config = dict(
    routed_scale=4.0,
    balance_bias=False,
    norm='rmsnorm',
    init_std_o=0.0477,
)
Below are experts of layer 4 (counted from 0) of a mixture-of-experts language model. Rows are named router (the router's row for the expert), gate (a neuron's input weights, with its number), up (a neuron's input weights, with its number), down (a neuron's output weights, with its number) and show model dimensions 240-279. Each number is 200 + 40 x the weight over its row's rms, rounded and kept within 0 to 999.
After each expert's rows: a language model's description of what the expert responds to. This comes from a sample of Wikipedia text that the model never trained on.

# expert 23
router,186,235,256,278,213,218,260,188,235,228,240,188,264,198,231,179,231,213,243,242,180,225,194,209,185,169,247,224,164,211,270,247,156,235,276,196,125,179,221,158
gate0,193,120,135,167,178,213,257,221,269,105,194,230,234,210,259,205,305,178,172,249,211,193,131,222,215,181,236,167,267,182,168,191,232,226,158,180,194,174,209,200
up0,229,247,242,213,227,215,194,246,236,247,214,150,235,209,157,219,136,170,184,225,138,184,263,147,177,261,207,156,156,276,270,164,226,233,254,207,191,267,165,195
down0,164,209,189,214,241,179,192,182,197,212,216,159,192,198,146,221,146,226,224,197,178,230,236,107,267,173,244,225,273,198,210,201,184,210,168,278,124,183,182,189
What it handles: Place and nation names. Geographic and national proper nouns and their parts, such as United States, New York, North, British, India, Poland, National.

# expert 17
router,167,195,252,268,198,228,270,164,209,187,231,171,212,226,219,189,240,177,186,224,188,202,225,223,227,177,234,253,134,246,168,236,179,164,175,156,168,160,167,219
gate0,217,96,172,165,193,201,264,145,170,213,207,220,237,225,235,185,175,199,169,231,224,209,187,210,235,205,241,247,195,180,197,220,190,225,164,225,138,268,217,211
up0,168,195,212,189,252,245,230,211,252,215,169,275,212,269,197,206,164,206,242,204,203,189,259,172,253,263,234,188,177,237,224,230,153,196,214,215,216,214,184,214
down0,204,255,196,256,276,191,229,126,136,234,186,207,241,202,171,191,194,211,208,255,124,200,241,217,191,174,191,102,214,178,221,137,202,173,256,241,180,240,259,257
What it handles: Section heading words. Words in section headings and infobox or table labels, such as career, Personal information, History, See also, Date, Candidate, Record.

# expert 11
router,257,259,233,247,151,267,264,213,184,244,194,127,265,219,265,152,167,216,166,252,159,191,146,195,212,148,222,166,218,199,196,269,163,188,208,208,216,205,157,202
gate0,179,170,200,191,215,156,196,224,201,148,165,128,251,216,170,152,214,135,297,184,182,188,186,252,196,229,184,155,175,219,162,207,220,235,184,198,236,259,148,242
up0,168,69,186,195,124,187,267,197,144,217,190,161,190,161,198,215,236,152,146,184,175,284,183,243,254,134,164,210,144,214,183,154,169,156,248,218,185,226,168,209
down0,250,146,259,208,156,178,119,149,215,215,183,241,178,183,282,282,192,189,155,193,235,262,196,183,282,169,183,219,171,241,211,253,219,210,184,207,213,202,244,270
What it handles: Paragraph and section breaks. Line breaks between paragraphs and before == section headings, lists or tables, plus heading markers like ==, === and table rule rows.

# expert 10
router,166,202,187,302,177,242,266,123,158,228,190,230,218,278,196,175,191,232,177,251,163,159,182,190,186,267,174,227,187,210,266,225,205,175,204,224,138,200,221,172
gate0,250,135,134,201,216,230,162,191,216,289,171,211,140,197,167,131,237,184,181,174,92,203,248,182,212,153,160,222,128,261,259,223,216,135,169,240,149,177,214,231
up0,162,180,206,224,236,233,154,199,178,229,188,249,249,213,249,153,179,229,184,140,232,198,105,226,216,135,210,206,247,195,139,129,236,220,238,224,180,125,173,150
down0,222,241,180,175,149,275,273,146,223,149,182,215,252,207,191,189,199,183,225,209,246,189,208,211,206,228,207,143,192,164,129,220,186,188,140,144,198,258,219,165
What it handles: Infobox colons and units. Colons after infobox field labels and measurement units or symbols in lists, such as Type strain:, ft, km, UTC.

# expert 20
router,267,237,202,189,192,158,164,206,180,223,181,193,256,184,235,212,215,229,144,207,207,205,165,225,234,207,235,281,200,187,212,185,104,178,191,197,193,217,203,182
gate0,211,159,217,252,205,225,268,220,244,242,191,177,182,160,210,215,138,176,212,114,212,251,179,170,264,184,230,151,194,186,306,98,158,242,144,160,256,149,170,182
up0,166,176,226,199,222,252,157,187,152,231,189,147,186,195,198,219,183,220,167,158,180,253,255,164,212,204,171,222,246,157,161,167,178,155,174,279,197,198,225,219
down0,228,154,139,247,186,136,166,152,178,235,194,217,119,136,297,154,213,225,254,142,262,210,220,174,155,152,199,253,162,232,178,180,220,168,251,223,238,228,197,188
What it handles: Mid-word name fragments. Word pieces continuing or ending a word, mostly inside foreign surnames and rare words, such as Arora, Hawes, migraine, Beauharnais.

# expert 28
router,239,228,230,224,181,212,240,238,127,220,210,218,259,250,218,160,203,219,185,216,201,200,269,170,150,180,222,202,153,143,264,286,182,210,175,217,168,202,205,170
gate0,155,116,284,180,298,180,203,221,194,177,253,169,227,167,260,207,258,203,143,276,189,137,184,232,235,238,218,246,174,176,243,244,264,215,228,227,213,135,254,229
up0,259,202,230,265,154,239,178,240,180,148,128,169,179,231,227,198,80,211,187,197,122,160,174,191,168,223,175,172,262,159,160,295,183,191,154,189,245,178,201,223
down0,241,178,272,239,132,303,224,191,175,223,176,174,172,187,272,239,181,220,157,241,172,160,246,235,231,219,175,181,242,211,144,254,153,166,215,189,208,238,243,144
What it handles: Initial capital letters. Single capital letters or first pieces starting proper names, acronyms and codes after parentheses, pipes or quotes, such as TSV, BHV, Jiddah.

# expert 12
router,193,224,259,229,234,219,162,149,206,186,220,168,257,261,297,147,169,212,192,208,166,177,139,188,233,139,259,223,211,234,212,236,144,237,203,219,141,161,263,181
gate0,162,190,132,167,205,175,223,233,120,224,214,178,203,244,191,201,217,171,199,147,221,190,214,214,224,179,136,206,237,307,259,155,275,197,224,188,140,204,204,168
up0,178,205,173,208,133,184,160,133,155,226,226,257,177,207,216,146,172,168,142,162,202,162,278,228,130,186,228,227,231,212,143,246,181,203,195,234,205,176,266,200
down0,192,151,247,196,125,203,193,235,225,199,118,199,142,170,255,161,195,178,167,178,206,260,199,171,242,152,218,147,200,245,215,235,144,180,207,192,247,175,230,256
What it handles: Second pieces of words. Short letter pieces right after a word's first piece, e.g. Th-in, W-or-st, Nat-cha-toches, often followed by ed/ing.

# expert 31
router,225,197,269,280,211,268,208,256,184,199,288,139,215,235,246,197,234,247,241,213,174,235,233,264,222,191,206,227,166,172,211,194,170,186,202,199,207,214,176,218
gate0,195,227,267,261,199,188,197,210,127,185,213,244,229,172,217,229,163,220,174,181,152,249,236,131,230,143,238,145,215,188,258,231,201,175,170,141,152,239,188,196
up0,207,260,263,209,124,184,159,213,209,132,135,196,259,228,249,194,185,223,132,187,139,188,232,193,263,120,234,207,231,193,161,184,179,61,230,200,176,194,190,187
down0,209,190,239,220,181,212,229,166,251,265,235,191,217,83,133,193,234,161,201,216,197,177,246,244,182,217,228,223,203,226,190,128,152,182,208,234,201,142,206,124
What it handles: List and table markers. Leading dashes of list items, pipes between table cells, heading equals signs, and numbered items in infoboxes and result tables, such as Release date.